Experts of a small language model.
Size: 17 layers, width 256, vocabulary 8192, 27.2M parameters.
Experts: 16 experts in each of 17 layers, 4 picks a token, a softmax router.
Below are experts of layer 10 (counted from 0) of a mixture-of-experts language model. Rows are named router (the router's row for the expert), up (a neuron's input weights, with its number) and show model dimensions 0-127. Each number is 128 + 32 x the weight over its row's rms, rounded and kept within 0 to 255.
After each expert's rows: a language model's description of what the expert responds to; "mostly gets" lists some tokens that are sent to it at least half of the time. This comes from a sample of Wikipedia text that the model never trained on.

# expert 3
router [113 189 134 151 106  97  97 158 125 107 155 124 135 152 132  97 149 154 108  76 128 101 126 130 158 129 130  78 109 129 151 149 162 120 119 134 125 139 126 103 184 128  98 170 124 108 147 148 183  96 188  66 129 138 148 122 118 118 127 174 126 156 137 132 188  91 111 135 220 123 168 111  97 110  88 129 144 136 109  93 133 147  95 134 129 133  71 101 188 190 105  93  33 104 117 134 122 153 149 152  65 137  69 168 175 159 136 116 136  83 115  44 142  80 124 120 166 118 138 128  58 148 125 147 140  88 145 142]
up0 [ 67 143 143 158 193  80 145  99 154 106 155 169 126 187 126 154 134 195  92 117 160 115 130 125  93 168 118 196  97 148  93 102 101 160 107 120 144 166 136 133 111 150 103 132 115 189  92 130  45 100  84 111 189 133 118 127 113 148 133 148 106  81  72 123 111 202 169 140 150 188 118 105  76 123 162 159 131 155 185  80 103 122  73 115  96 114 112 119  97 206 126 129 141 143 153 121 110 126 126 189 149 117 118 153 172 134 101  40 146 167  73 113  99 137 144 107 104 120 194 140 128  96 115 112 173  86 165 146]
up1 [117 108  92  89 119 110 195 150 185  63 137 203 127  95 103 122 162 158 146 140 171 158 160 153 138 158 169 113 136 135 109 126 147 178 143 147 170 180 151 133 100 122 125  76  90 122 115 164 181 110 149  76 110  86 190 130 122 138  94 181 133 113 151 151 162  73 161  91 207  86 137 127 150  94 122  81 146 119 117 142 179 178 102 131 165 140 131 145  71 181 135 117 131 120 134 121  92 106 108 136 139  97  73 129 157 167 113 131 151 156  81 118 132 108 108 114 126 121 122 133 124 124 120 115  93 126  95 167]
Description: Capital letters and word pieces inside identifiers, chemical codes and list entries, such as InChI, CompTox, load-balancer, St. Augustine.
mostly gets: " A", " W", " D", " E", " F", " C"

# expert 13
router [113 176 185 135 145 136  89 107 123 111 151 160  91 178 153 111 140 190 149 104 108 117 106  85 170 126 130 109 100 121 106 138 125 176 105  89  87 155 174 112 181 224 156 168 151  99 123  88 161  88 147 102  86 108 139 101 167 157 167 138 177  88  86 143 138  95 128 130 127 137  75 137  51 118 106 157 106 130 104  85 124 133 143 159 152 159 144 109  87 117 112 136  98 131  83 185 117  86 127  99 112  80  83 131 146 166 140 148 143 164 100 102 139  73 166 152 149 146 116  91  67 134  99 158 126  71 139  99]
up0 [155 139 175 165 146 129 168 123 110 111 180 150 113 150 136 209 138 122 146 124 125  87  67 120 129  93 113 155 129 108 117 112 129 175 149  99 112 189 128 152 133 175 141 114 149 184 110  35  94 162 116  89 103 125 143  66 140  74 135 152 173  89  44 145  92 134 127 118 124 137 140  97 141 113 159 147 160 164 102 134 128 113 141 143  74 153  64 123 124 149 135 109 158 140  96 149 151  25 127 139 160  88 100 170 112 220 144 127 133 236 103 125 131 159 162 182 107 153 131  82 124 101 167 121 155 148 162 146]
up1 [160 152  80 125 132 153 104  99 101  81 120  98 140 122 165 152 118 108 101 127 111 161 168 139 186  53 173 122 116 151 124 100 162 141  96 118  78 107  84 137 146 119 128  98 100 123 150 201 146 114 126 148  81 117 147 115 120 162 207 165 136 110 166 129 140 164 135 152 138 129 160 136 135 123 103 132 140 121 148 110 161 151 101 157 149 188 171  96 165  86 179  63 109 111  93 130 181  98 110 145 156 100 119 141 174 135 133 108 103 115 151  65 131 162 107 125 246 151 137  85 204 148 131 142 120 131  92 132]
Description: Articles, auxiliaries and linking words in running prose, such as the, a, was, is, be, been, and highly.
mostly gets: " an", " a", " was", " its", " is", "|"

# expert 4
router [103 162 182  72 130 131 153 168  98 111 179 135 144 130 101 132 143 167 150 121 150 155 145  66  97 129  65 128 155 191 137  97  93 181 201 140 118 171 159 141 143 135 111 179 104 175 151 114 116 125 150 109 102 133 146  88  57 112 123 159 128  86 169 150 129 136 142 129 155 163 146 118  99 144 136 141 102 122 110 124 106 166 169 148 132 195  97 113 150 172  56 117  94  89  99 124 139  81 151 112  52 152 107 175 114 110 164 127  56 108 147  69 117 161 119  94 111 155 103  77 139 125  64 191 170 103 101 185]
up0 [189 170 112 166 109 153 115 115 134 128 135 119 110  98 153 104 105 149 166 151 123 117 132 174 110 146 152 144 150 180 111 134 167 183 188 119 130 120 135 142 136 102 144  96 118 139  99 142 176 135 157  83 120 179 132 112 151 120  94 106 101  90  83 144 106 127 142 142  98 140 144 197 108 122 139 114 127 171 113 115 127 151 131 140 115 147 103 161 141 159 144 107  64  74  50 155 130 137 127 130 106 120 148 125 108 110 125  88 160  96  58 131 110 141 177 137 176 151 123  99  48 196 146 138 150 164 150 153]
up1 [137 147 120  91 140 173 134  94 121 109 150 107  64 147 166 110 123 168 107 154 180  77 130 101 130 143 125 209  82 171 152 178 166 148 199 104 156 124 198 193 120 155 126 166 131 161 140 108 130 113 123 134 113  78 178 173 110 114 176 123 101 110 132 131  54  86 118  44 186  74 145 129  95 164 160 117 172 174  48 177 175 116  94 183 112 187 104 118 142 148  60 104 128 115 161 101  86 123 124 124 126 143 152 136 165 119 118 102 133  96 128 163 123  96 144 144 153 119 107 131  81 112 144  83 104 155 142  71]
Description: Capitalized place, country and nationality words and digits, e.g. American, World, London, Georgian, plus early pieces of common nouns like cheese.
mostly gets: " American", " World", " York", " Car", " Ko", " London"

# expert 15
router [107 132 148 129  64  87 125 161  82 129 123 110 174 145 147 143 182 159 144  84  82 131 109 137 139 119 100 124 168 157 158 130 127 144 179 113 101 156 181 161 116 107 108 146 135  99 156 121 123 124  88  78 140 160  66  49 148  82 189 152 173 160 159 134 186 102 142 121 134 157 143 146 113 124  67 125 115 119 197 168 127 106  92 136 180 197 103  89 176 116 147 159 103 137 194 144 166 116 124 137 134 105 109 159 140 142 156 132 157  62  91 103 121  96 119 118 149 164 106 109 139 114 136 117 200  77 141  65]
up0 [151 112 206 127 144 144  89 188 177 142 153 126 142 215 128 119 113 135 141 196 147 116  84 118  98  55 140  92 123 131  80  91 146 166 136 136 151 135 201  55 128 121 176 156  59  94 134  92  80  98 143 151 101 161 125 132  99 136 142 111 122 146 162  65 183 120 111 149 102 137 155 100 165 219  88  68 125 159 172 178 141 158 161 123 134 187  71  68 143  92 183 118 155  93 102 115 120  90  78 132  70 124 114 125 110 179 106 148 100 127 120  99 110 125 157 101 146 138  99  70 133 125 129 127 140  86  96  92]
up1 [113  83 110  83  88 169 124 130 149 196 123 161 181 150 151 115 149 152 133 126 108 137  81 183 192  43 141 115 132 154 108 117 149 137 126 187  86 103 143 121  94 122 124 161 185 164 109  95 119  99 144 186 100 116 133 196 115 108 101 111 130  71  75 116 175 191 121 108 155 157  68 129 104 197 135 191 110 144 132 113 150 113 115  97 122 147 153 123 128  85 128 112 137 134 129 215 107  87 154 116  98  73 124  98 136 119  72 100 110  78 136 111  84 117 101 101 139  92 118  98  98 137 134  97 101 114 111 141]
Description: Line breaks, table pipes, section-heading equals signs, and semicolons or colons ending list items and notes.
mostly gets: "==", "|", "===", " ==", ");", ";"

# expert 7
router [ 98 173 100 138  73 130 100 167 124 128 164 155 136 132 158 124  99 151 162  54 150 153  77 157 147 176 155 140 136 169 117 119 161 133 162  94 136 158 114  91 133 137 160 129 147  74 155  98 132 147 142  67 105 113  97  26 144 113 127 211 111 161 108 141 132 121 130 109 177 144 111  94 155 133  95  85 179 106 142  71  99 145 102 143 107 120 147 116 132  87  91 170  88 100  87 144 122 104 166  90 142 105 142  83 158  99 168 132 114 147  87 121 114 130  98  68 121 172 165 131 124 129  98 127 164 127 119 102]
up0 [134 162 149  71 143 151 139 133 160  84 145 129  91  99 143 130 130 136 133 120 116 145 104 167 105 108  75 149 126 171 181 143 157 151  92 103 103 140 130 128  70 132 159 144 117 133 131 163 147 158 103 142 128 147 111 163 142 169  85 100 142 101 170  85 150 157 136 130 114 150  99 131  28 100  77 131 119 149 118 120 150  87 190 176 133 161 160 106  72  91 112 104 149 235 209 137 165 194  72 105 139 111 165 146 137  95 125 115 164 142  89 143  94 171 107 110 187 181  77 126 143 165 125 115 116 163 145 164]
up1 [ 99 130 145 121  97 170  95 149 106  63 132 134 158  91 121 109 107  90  91 164 166 159  55 161  81  93 152  61 113 174 163 141 160 114  72  92  84  43  98 157 113 187 118 136  91  79 132 132 148  92 140 116 122 156  67 138 214 110 173 124  85 130 127 138 105 148 128 118 101  97  76 173 113 114 105 149 170 105 163 163 119 116 151 121  90 144 219  56 128  99 154 150  93 180 101  96 146  79  77  79 148 127 124 120 121 136 158 103 122 127 131 148 104 115  83 143 123 160  87  96  97 150  78 106 121 184 119 141]
Description: Degree and minute signs, equals in stat legends, periods, commas and parentheses in tables, plus States, Street, American, US.
mostly gets: "°", "″", " States", " Street", " US", " American"

# expert 1
router [101 176 157 136  93 123 114 154 140 119 193 189 109  92 181 179 169 116 184  53 125 115  84 137 165 131 112 119 178 177 157 173  53  82 128 148 109 145 160 144 105 149 103  97 107 153 100 105 157 113 108 147 105 142 143 141 109  63 165 159 130 131 127 172 162 123 138 139 176 112 146 124  91  95  79 157 117  99 154  75 189 121  85 166 120 176 101 120 139  99 123  83 108 126  71 162 110 137 171  98 111  63 142 114 123 108 109 111 107 151 119 152 137  84 130 136 154 186 102  91  99 102 122 198 164 123 178 106]
up0 [111 113 104  94 157 117 114 160 162 108 113 141 156 101 157 128 168  87 105 138  99 110 121  98  97  95 113 104  91 125 114 103  84  83 180 164 142  85 140 183 160 169 169 111 148 116 121 118 116 147 130 117 117 114  91 136 135  91 158 119 137 141 122 100 118 140 196 117 163 113 160  99 187 123 158 129  75 125 144 119  78 124  95 107 124 171 129 155 171 102  87  92 120 129  94  90 133  75 169 164 130 134 137 203 134 139 126 179 123 139 157  85 145 104 100 108 142 163 144 103 116 177   5 135 108  88 129 120]
up1 [110 147 154 171 163 158 117 106 153  98 127 142  95 144 163  91 215 114 127  73 111 125  80 152 150 144 119  84 104 144 131 112 103  87 153 178 149 195 104 103  70 101 119 108  88  29  76 168  75 140  98 159 161 146  98 102 111 171 161 188 118 131  98 122 139 176 182 130 138 110 112 195 149  91 135 124 202 101 128 115 161  89 101 117 102  74 142 105 129 118 113 129  79 100 161 159 130 113 124 151 134  42 124  88 174 129  88 106 129 161 108 114 117 113 141 127 100 145 128 172 192 139  90  93 154  96 189 126]
Description: Spaces, hyphens, dashes and capital name-initials opening cells in sports tables after pipes, such as squad lists, fight records and career stats.
mostly gets: " ", " D", " W", " F", " K", " T"

# expert 14
router [ 76 148 146 153 117  97 125  68  74 140 171 129 137 105 191 146  98 158  97 112 108 123 150 111 179 164 145 115 144 133  78  92 148 141 139 122 123 129 120 158 136 106 132 180 102 156 185 167 113  79 172 127 105 111 127  98 166  93 185 153 141 149  78 102 114 162 143  86 122 111 200 108 121 121 140 188  15  86 167 116 151 191  65  97 152 119 172  93 119  96  88 124 146 102 134 163  93 115 136 171 189 163  96 150 149 116 143 140 126 119 133  91 118 124  97 141 160  96 185 147 113 118 164 166 145 112  46 159]
up0 [119 100  93 103 154 146  62 100 161  98 178 167 141  54  89 138 170 110 162  97 113 114 100 117  63 136 113 127 158 143  75 115 156 141 215 128  83 141  71 123 152 133 131 126 154 186 137 110 182 168  99 103 151 127  71 154  82 113 119 151 164 183 146 134 153 117 146 151  92 133 128 138 162 133 161 156  98  51 138 126 112  76 119 181  75  76 116 176 143 124 101 143 113 147 144 130 144 132 102 143 151 115 129 139 126 177 113  36 136 155  76 152  92 175  88  92  67 151 102 127 126 144 133 138 124 143  94 186]
up1 [114  81 161 152 133 129  78 130 108 105 106 140 119 100 133 124 136 137 146 143 107 112 151 113 121 154 113  91 109 130 130  87 153 168 105 132 120 134 164 105  56 115 141 118 140 146 124 126 118 127 127  96 122 108 169 100 176  73 129 154 130  95 168  98  71 136 114 126  61 170 116  63 152 147 167 122 134 156 160  17 106 141 136  82 173 148 118 140 149 141 118  73 159 143  98 168 183  80 177 145 174 172 104 148  95 139 132 156 131 137 127 116  95 114  18  88 188 130 144 165 104 107 124 129  94 117 102 103]
Description: Prefixes and inner stem pieces of Latinate words after con/re/inter, e.g. pro, commerce, propaganda, compatible, registrar; also section headings.
mostly gets: " pro", " Pro", " Total", " inter", "Note", " Inter"

# expert 8
router [106 132 133  78 147 129 129 160 128 119 158 109 113 140 117 149 118 198 176 110 122 116 137  98 140 159 104 112 119 154 140 177  73 164 175 204  87 133 118 198 131 187 119 147 132  80 110 120 138  88  90 130  71 143 114 131  77 132 116 108 149 108 123 123  88 152 109 129  97 145 124 109 110  93  69  99 148 130 176 148  90 123 103 175 150 114 174 140 166 102 147 174  98 121 118 166 142 194 135 127 137 151 147 121 105 130 137 185 139 102 114 126 127 103 149 126 150 132 134  77  74  66  84 180 148 104 159 141]
up0 [124  29 124  99 159 164  99 146 192  59 135 105 162 123 110 122 155 125 146 119 172 178 140 173 148 111 168 133 171  99 130 172 112 116 167 136 128 180 129 141 139  88 102 126 111  31 126 118 110 148 109 131  93 154  97 143 155  96 109 120  96 135 157  69 120 149 189 150  87 124 125  93  93 130 170 128 101 125 184  77 135 160 131  87 183 151 144 169 122 113 124  90  85 112 156  77  94 105 124 121  99 121 112 168 148  57 168 120 150  85 107 157 144 135 117  78 106  92  93 112 119  59  87 144 102  95 142  99]
up1 [158 147 109 110 132 122  87  90 132 106  75 114 158  94 154 102 135 143  74 206 109 142  97 199 118 107 118 151 167 111 101 165 149 192 137 123 144 134  89 123 142 129 138 130  84 173 151 175 199  77  84 191 159 138 157 135 176 139 149 137  83 127 101 104 181 163  98 167  97 103 131 125 127 131 108  38  94 112 145 154 109 173  59 105  87 140 155 145 192 112 151 115 128 116 118 130 123 185 215  97 107 110 122 156  62 160 127 115 110  49 120 129 146 161 137 117 105 121 132 106 142 148 105 117 167 149 136 162]
Description: Articles, prepositions, conjunctions and possessives like the, of, with, during, despite, its, mostly phrase- or clause-initial; also table pipes and numbers.
mostly gets: " its", " with", " their", " during", " when", " after"

# expert 6
router [ 87  97 115  58 105 158 147 133  56 137 138 193 175 100 112 120 170 101 167  77 146 111 129  61  81 161 102 116  98 132 126 119 129 148  99  88 103 115 147 122 202 126 137 150  81 123 181  73 131 114 198 141 107 166 130 126 115 136 144 117 170 149 145 117 116 127 119 106 145  67 125 182 102 128 137 166 133  64 106  81  82 114 108 119 170 182 158 173 167  84  81 143 119 101 106 118 140  89 169 105 112 113  90 136  65  91 114 110 127  79 151 163 141 138 134 153  93 104 126  43 105 125  50 134 159  97 122 155]
up0 [124 151 138  93 138  98 167 126  85 181 191  98 152 183 125 148 118 137 109 112 160 129 130 115  58 180 150 130 108 136 198 161 132 151  86 214 101 179 187 119 149 142 162 155  69 136 116  20 151 141 188 102 100 150 130 129 101 105 140 121 112 110 146 191 118 153 110 151 151 111  74 110 134 107 113  84  78 141 108 127 113 111 171 108  98 179 143 167  91 125  65 124 132  82 120 181 104  82 194 176 112 144 128  73  95 122 101  90 184 191  91 139 162 148 104 176  95 121  61  68 106 121 131  79 135  94 111 184]
up1 [206 135 125  54 187 108  97  96 140 112 167 132  37 125 171  85 116 115 164  87 155 143 128 108 132 153 154 157 177 161 118 103 115 142 119  94 103 108 109 111 136 117 175  87 111  79 117 173 148  88 155 116  71 129 134 121 192 130 149 129  95 172  64 125 184 130 200 140  40  94 115  78 135  81 129 147 127 108  85  86 147  72 141  90 120  70  70 121 126 121 111 158 139 115 135 201 150 143  91 140 122 101 145 197 108  87  86 109 134 185 161 131 108 106 100 113 174 125 150 114 111 150 142  90 140 125 122 125]
Description: Opening syllables of personal and place names and given names, e.g. Ro, Ka, John, New, Kelly, Helsinki; also periods and of.
mostly gets: " New", " Ra", " Ro", " Ka", " Lo", " Pa"

# expert 0
router [144 125 148  93  91 130  82 187 120 121 188 161 169  88 146 129 101 155 143 116 141 157 109 128 112 184 142  82 169 109 159  78 175 141 184 114 114 154 134  93 170 163 125 126 124 139 130 161  99  91 219 164 100 174  99 147 107 150 123 135 176 114 133 169 113 104  99  61 152 178 120 127 128 127 138 150 106 125 133 103 215 115 110 179 155 108 111 148  78 133 109  91 107 235 143  92 133  68  89 150 114 145  68 187  99 125  86 165 158  97 113 149  93 147  54  82 145 100 125 104 119  37 141 162 113 133  85 154]
up0 [128  98  70  73 133 161 155 112 136 114 145  99 145 126  94 125  82 125 148  79 167 140  96 186 168 196 136 152  75 121 175 128 140 129 126 128  74  87 159 139 117 124 124 148 165 125 142  94 168 152 128 142  95  99 109  94 125 137 146 111 123  51 125  87 129 226 134  85 183  60 107 179 156 180 139 128 127 138 137 165 104 157  87 114 156 114 165  79 147 142 152 127 100 120  77 143 113  92 119 102 113 151 106 199 137 132 137  96 164 106 163 116 185 177 170 103 212 104 155 106 117 131  95  98 157 133 103 120]
up1 [ 89 137 137  90  93  83  97 117 164 144 112  99 102  93 135  47 167 108 108 106 190 129 138 131  82 169  67 173 113 133  86 160 125  87 193 105 126 196 116 132 127 133 130 192 118  97 120  75 102  89  53 108 141 145 129 137 128 119 137 174 168 117 156 114 111 100 145  82  83 140 151 186 125 106 204  96  93 116 125 151 156 101 120  76 128 171 188 135 119 116  50 139 144 132 146  99  99 162 161 143  96 119 167 140 122 164  88 201 170 154 107 122 119 107 126 163 160 104 137 164 186 122 106  90 119 198 158 115]
Description: Subject pronouns and relatives (he, it, who, that) plus word-initial re/pre pieces, in narrative or quoted speech, e.g. precisely, pregnant.
mostly gets: " that", " re", " He", " he", " \"", " it"

# expert 12
router [ 99 161 164 128  69 131 134 153 123 141 180 182 117 108 132 107 157 146 138 134  92 174 127 109 164 172 110 109 117 124 169 128 173 154 140 113  78 158 160 141  98 130 162 114 114  90 185 206 174  85 127 130 141 162 135  95  88 120 149 151 128 124  93 147 124 139 178  96 179 110  94 107 122 155 147 201  83  56 161 182 141 195 133 171 143 165  82 122 186 184 160 176 113 168  75 147 170 137  51  56 152 112 107  97 110 139  70 160 117 171 156 102 143 127 152 148 148 108 111 127 135  88  90 137 131  98 105 135]
up0 [201 162 114 116 118 147 102  62 184 158 172 145 155 154 132 180 150 117 103 192 111  97 123 108 133 139  85  96 127 127 141  94 135 126 142 180  95 136 145 149 191 107  95 115 118 111 222 172  99 167 100 150 116 105 121 147 106 113 150 164 153 128 101 124 139  99 126 165 162  88 165 137 149 174 130 115  63 157  97 129 143 135  73 197 158 133 105 122 104 134  95 162 149  88 132 116  97  91 127 125 177 149  80  57 119 133 102 104 173 103 108 158  57  70 116  48 124 144 128 150 167 120  77 147 131 146 189 125]
up1 [ 93 132 183 162 107 155 133 142 127 119  50 135 158 134 101 130 157 173  86 167  86 142 100 108  99 124 114 148 126 132 113 186 121 133 111 157  96 116 107 161 107 106  65 170 145  89  63 126 133 113 169 112 163 133 146 144 127 109 131 175 142 158 178  86 133 138  47  95  90 123 109 140  87 123 127  69  91 124  85 155 165 117 128  85 152 145 105 165 120 106 135 108 128  65 174 174 162  83 201 153 119  93 126 192 114 118 128 163 119 170  92  97 119 104 142  85 129 132 167 118  97  87 123 147 126 157 195 121]
Description: Word-final noun endings, mostly plural s, es, ers, plus ions, man, son, and people/family/member words.
mostly gets: "ers", " people", "---|---|---|---|", " family", " son", "man"

# expert 10
router [ 90 152 128  74 141  81 125 152  66  68 174 167 155 110  96  71 167 117 126 148  82 115 163 105  93 188  99 130 175 149 132 148  96 106 149 124 123 156 146 102 103 148 123 131 121 117 139 139 182 142  81  50 113 142 131  88 132 148 170 149 106  85 122 151 116 114  99 133 130 130 107 143  95 106 137 209 123 126 165 113 107 120  97 113 149 102  95 162 147 112 114 149  83  86 173 162 218 103 175 118  73  65  99 127 109 165 131 133  77 129 107  81  85  98 100 147 125 167 116 133  96 156 161 159 111  86 108  92]
up0 [115 172 101 108  87 130 166 142 149 154 130 135 167 158 134 179 100 164 138 125  89 159 118 163  56 123 162 143 140 104 123 101 103 130 149  92 152 154  49  94 125 123 224 108 158 108 123 123 120 115 156 171 171 163  67  98 104 102 161  95  92 127  78 170  65 172  59 143 151  93 191 145  90 109 164  88 162 155 136  93 114 156 112 106 166 174  89 160 126  98 162 121  84  84 150  73 152 129  79 125 190  82 137 107 136 158 119 142 125 112 115 151 101 117 148 154 153 119 155 151 124 100 131  82 147 151 120  79]
up1 [111  71 102 149 159 149 175 120 113  92 132 102 110 123 158  92 190 199  46  64 107 116 167  42  91 114 154 108 159 128 117 111 130 150 189 147 162 198 154 153 103 187 151 130  99  96  85 116 109  60 116 134 155 138 101 139 141 108  93 138 130 122 146 101 150 133 123 142 155 149  90 146 114 111 167 112 144 113 106 155 172 113 157 156 169 152 104 153  98  88 123 129  91 120 150  87 129 164 125  75 122 182 125 127  76 164 115 192  61 108 174  53 153 147 135 185 164 152 147 100 147 157 120  94 137 160 127 110]
Description: Month names (March, December) and inner syllables of foreign names and words, e.g. Laëtitia, internazionale, ion, ation.
mostly gets: " March", " December", " February", " July", " August", " April"

# expert 2
router [113 140 147 109  96  87  73 212  92 133 148 139 137  77 137  65 155 135 128 129 136 124  77 139  93 178 104 120 153 133 109  85 101 173 121 118  85 152 138 169 138 181 155 162  88  95  97 118 110  68 138  80 114 142 120 157 145 116 117 140 139 139 134 121 110 135 163  91 113 127 135 155  67 116 156 137 159 118 105 130 113 138 154 124 153 141  91 105 174 166 144 145 187 203  95 130 149 153 146 105 167 103 112 111 120 130 111  97 171  96  98 149  88 102 115  77 144 121 159 106 134  91 166 136 209 160 136 142]
up0 [ 76 145 126 120 131 144 149 122 139 161 167 113 217 147  51  27 139 126 128 114 103 121 150 122 175 172  99 135 162  83  95 119 198 103 134 114 112 159 144 130 129 170 124 148  67  70 146 104 128 157 148 105 153 143 144 147 115  94 177 131 106 176 139 120  88  87  40  81 112 154 127 209  98 136 134 133 125 109 144 118  95 147 132 152 138 166 121 140 139 103 157 120 210 130 134 138 126 106 136  63 129 118 146 174  87  72  98 105 100 125 134 137 134 118 180  92 133  80 172 105 129 142 172 103 134 131  85 103]
up1 [169 129  98  85 135 108 106  92 131  94 141  64 136 185 150 142 169 133 165 132  68 158 134  85 126 165 163 152 135 167 162 185 123 115 121 166  87 127 140 157  89 123 192 101 123 115 114 106 114 107 113 144 177  96 149 137 141  81 105 153  71 110 191 167 144 122  57 140  68  93  96 144 174  88  41 131 110 121 150 154 159 172 153 162 126 115  78 106 173 128 189 153 156 135 114 145 158 144 112 115 137 121 144 104  71 135  59 106 102 115 127 104 107 158 101  94 158  94 132  87 159 135 119 113 197 129 146  99]
Description: Past-tense and participle pieces and verbs after was/to/and, like ed, ated, made, released, played, often before by or in.
mostly gets: " had", " who", " have", " him", " made", " known"

# expert 9
router [ 75  87 181 143 143  98 104  92 118 120  93 198 137  89 151  81 110 133 103 131 138 108 111  70 135 118  27 106 145 162 142 192 157 136 130  86 153 146 167  85 103 158 164 122 144  90  74 130 171 111  78 137 108 120 108  87  84 103 116 172 145 116  31 158  98 134 106 161 107 134 101 199 118 123 111 137 128 117 139 111 122 169  74 139 215 161 147  74 133  96 111 102 119 105 149 177 199 146 171  93 112  88  93 115 162 127 133 108 135  89 119 110  88 126  68 111 168 162 118 137  78 127  90 150 150 151 115 106]
up0 [ 99 136 193  67 146 119  96 158 157 114 150 124 100 114 131 108 155 156 106 116  99 127 132 187 189 192  81 111 182  94 181 181 173 139 142 182 203 125 140  91 104 188 147 146 119 136 148  96 108 178  97  79 192 142 118 113  89 122 123 114  81 142 168 131 182 132 152  99 146 192 132 112 181 132  98  97  92 131 136  67 109 131  91 190 150 135  80 119  61  82 132  89 124 123 157 115 134 118  79  97 120 132  87  90 162 150 117 163 120 128 159 171 109 140  99 100 132 109 135 101 114 202 101 111 103 124 191 104]
up1 [ 94 134 127 141 157 110 123 148 135 111  76 110 155 152 168 146 134 170  87  98 157  80  91  91 198  77 127 187 188 108 123 153 153  90  84  94  95 101 102 127  89  92 135  99 156 143 100 175 173 138 127 132 145 180  49 106  69 162 122 154  86  44  81  77 104  72 120 162 120 109 154 159 120 146 171 136 133 142 135 119 138 136 114 151 168 121 109  72 132 115 121  75  90 130 137 102 168 100  60 123 126 135 116 148 124 146 167 178 157 174  84 109 126 134 116  68 134 166 163 137 109 102 117 158 118 106 198 181]
Description: Lowercase syllables in the middle or end of words and names, often foreign, such as Guatemala, Bienvenido, phylogenetic, monastery.
mostly gets: " Li", " Di", "ana", "ni", "han", " Lu"

# expert 11
router [ 78 139 128 149 134 123 130 189  97  76 160 172 166  96 169 125 130 137 125 128 144 151 104  99 143 179 128 163 179 180 193 155 155 173 199 140 110 130 138 106 106 123 187 145  80 128 171  95 122 109 104  89 118 113 149 125 155 117 127 184 155 120 114 176 119  55 126 107  94 108 139 165 110 114  94 176 104  95 130 131 105  68 138 145 128 156 172 152 118 165  79 102 119  70 160 138 128  78 156 123 104 133  91  98 146 150  59 125 123  98 101 134 126 151 142 150 139 159 143  94 114 166  89 161 108 141 153 116]
up0 [118 155 116 157 140 121  76  91 172 127 113 129 116  96  84  57 128 101 128 157 159 116 139 124  96 109  83 102 180 118 165 117 117  66 164 132 150 127  86 126 123  83 139 127 107 137 134 107 128 150 116 108 109 191 154 123 115 163  93  77  70 177 158  78 151 161 144 117 128 101 114 166 112 115 150 149 155  99 146 104 127  87 150 123 130 147 128 180 107  98 141  88  80 115 139 163 128 121 123 117  72 108 127 188 141  57 152 146 176 122  93 155  75 171  98 118 122 156 110 100  71 122 181 146 138 113 119 127]
up1 [119  94 117 112 187 166 147 134 110 105 140 144 111 167 128 119 106 146 140  78 127 113 146 146 161 154 135  74 135 114  95 120 149 113 124 171 182 159 108 108 137 140  74 155 135  83 137 124 130  81 144 145 134  98 187 107 115  72 141  82 111 136 217 102 233 139 149  68 173 165  73 171  99 110 130 127  87 144  66 180 129  92 119 177 128 169 106  91 107 186 192  80 126 105  78 159  94 153 145  80  97 161 128 131 168 152  98 136 165 113 116 137 169 137  89  86 121  93 105 127  95 113 186 119 136  77 145 142]
Description: Year and number digits after other digits, like 2012 or 1983–1984, plus units and counts such as km, million, century.
mostly gets: " km", " century", "ki", " million", "idae", " Cup"

# expert 5
router [162 200 135 141 123 132 147 142 107  89 127 172 131  97 160 169 172 144 138  91 155 189  82  80 167 142  60 121 112 140 120 101 117 123 106 161 119 142 196  98 157 196 175 116  57  94 202 133 165  99 142 129 135 196 136  97 163 115 136 124 133  97 132 142 139 134 125 132 181 156 165  97 114 111 133 154 137 109 142 120  86 142  91 125 113 127 148 159 187 126  88 154 113 126  88 167 176  68 151  74 131  95 124 109 152 154  98 138 114 106 113  67  70 112  91  94 114 171 177 160 141 120  69 168 103 131 126 168]
up0 [127 107  85  66 121 171 183  93  70 120 127 175 150 149  96  94 139 173 160 110 134  81 133 185 103 141 188 108 118 132 131 119 161  98 107 135  89 181 157 125 105 146 112 115 129 110 120 134  98  93 124 135  79 146 127 136 170 204 207 162 147 124 125  94 179 181 161 110 171 131 116 110 114 121 161 191 103 167 172 119 113 131  82 142 123  90 128  95 133 147 126 117 125 113 148  59 161 196  88 181  66  88  72 126 125 131 150 140 135 117  92 162 171 141 142 165 138  96 163 129  80 143 156 142 105 104 143 186]
up1 [121 121 126 130  87 176 144 101 123 132 146 159 101 116 165  93 190 164  94 120 147 108 125 165  85 187 126 123  57  87 132  20 168 118 114  81 164 158 124  96 138 127  77 109 122 128 146 125 164  91 152 149  96 122 112 122 121  98 113 131 114 138 142 100  63 153 159 115 156 124 124  75 109 106  83 130 127  84 145 121 136 121 158 187  93  97 170 186 100 119 104 171 126 115 132 112 128  72 165 171 133 144 123  78 117  83 181 155 174 143  97 152  75 149 143 109  86 144 145 107 153 109 112 138 190 136 176 127]
Description: Pieces of place and person names and common name words like North, Park, Robert, Hill, especially in racing tables, e.g. Puebla, Strindheim, Timmy.
mostly gets: " Bar", " North", " Ben", "ah", " New", " Park"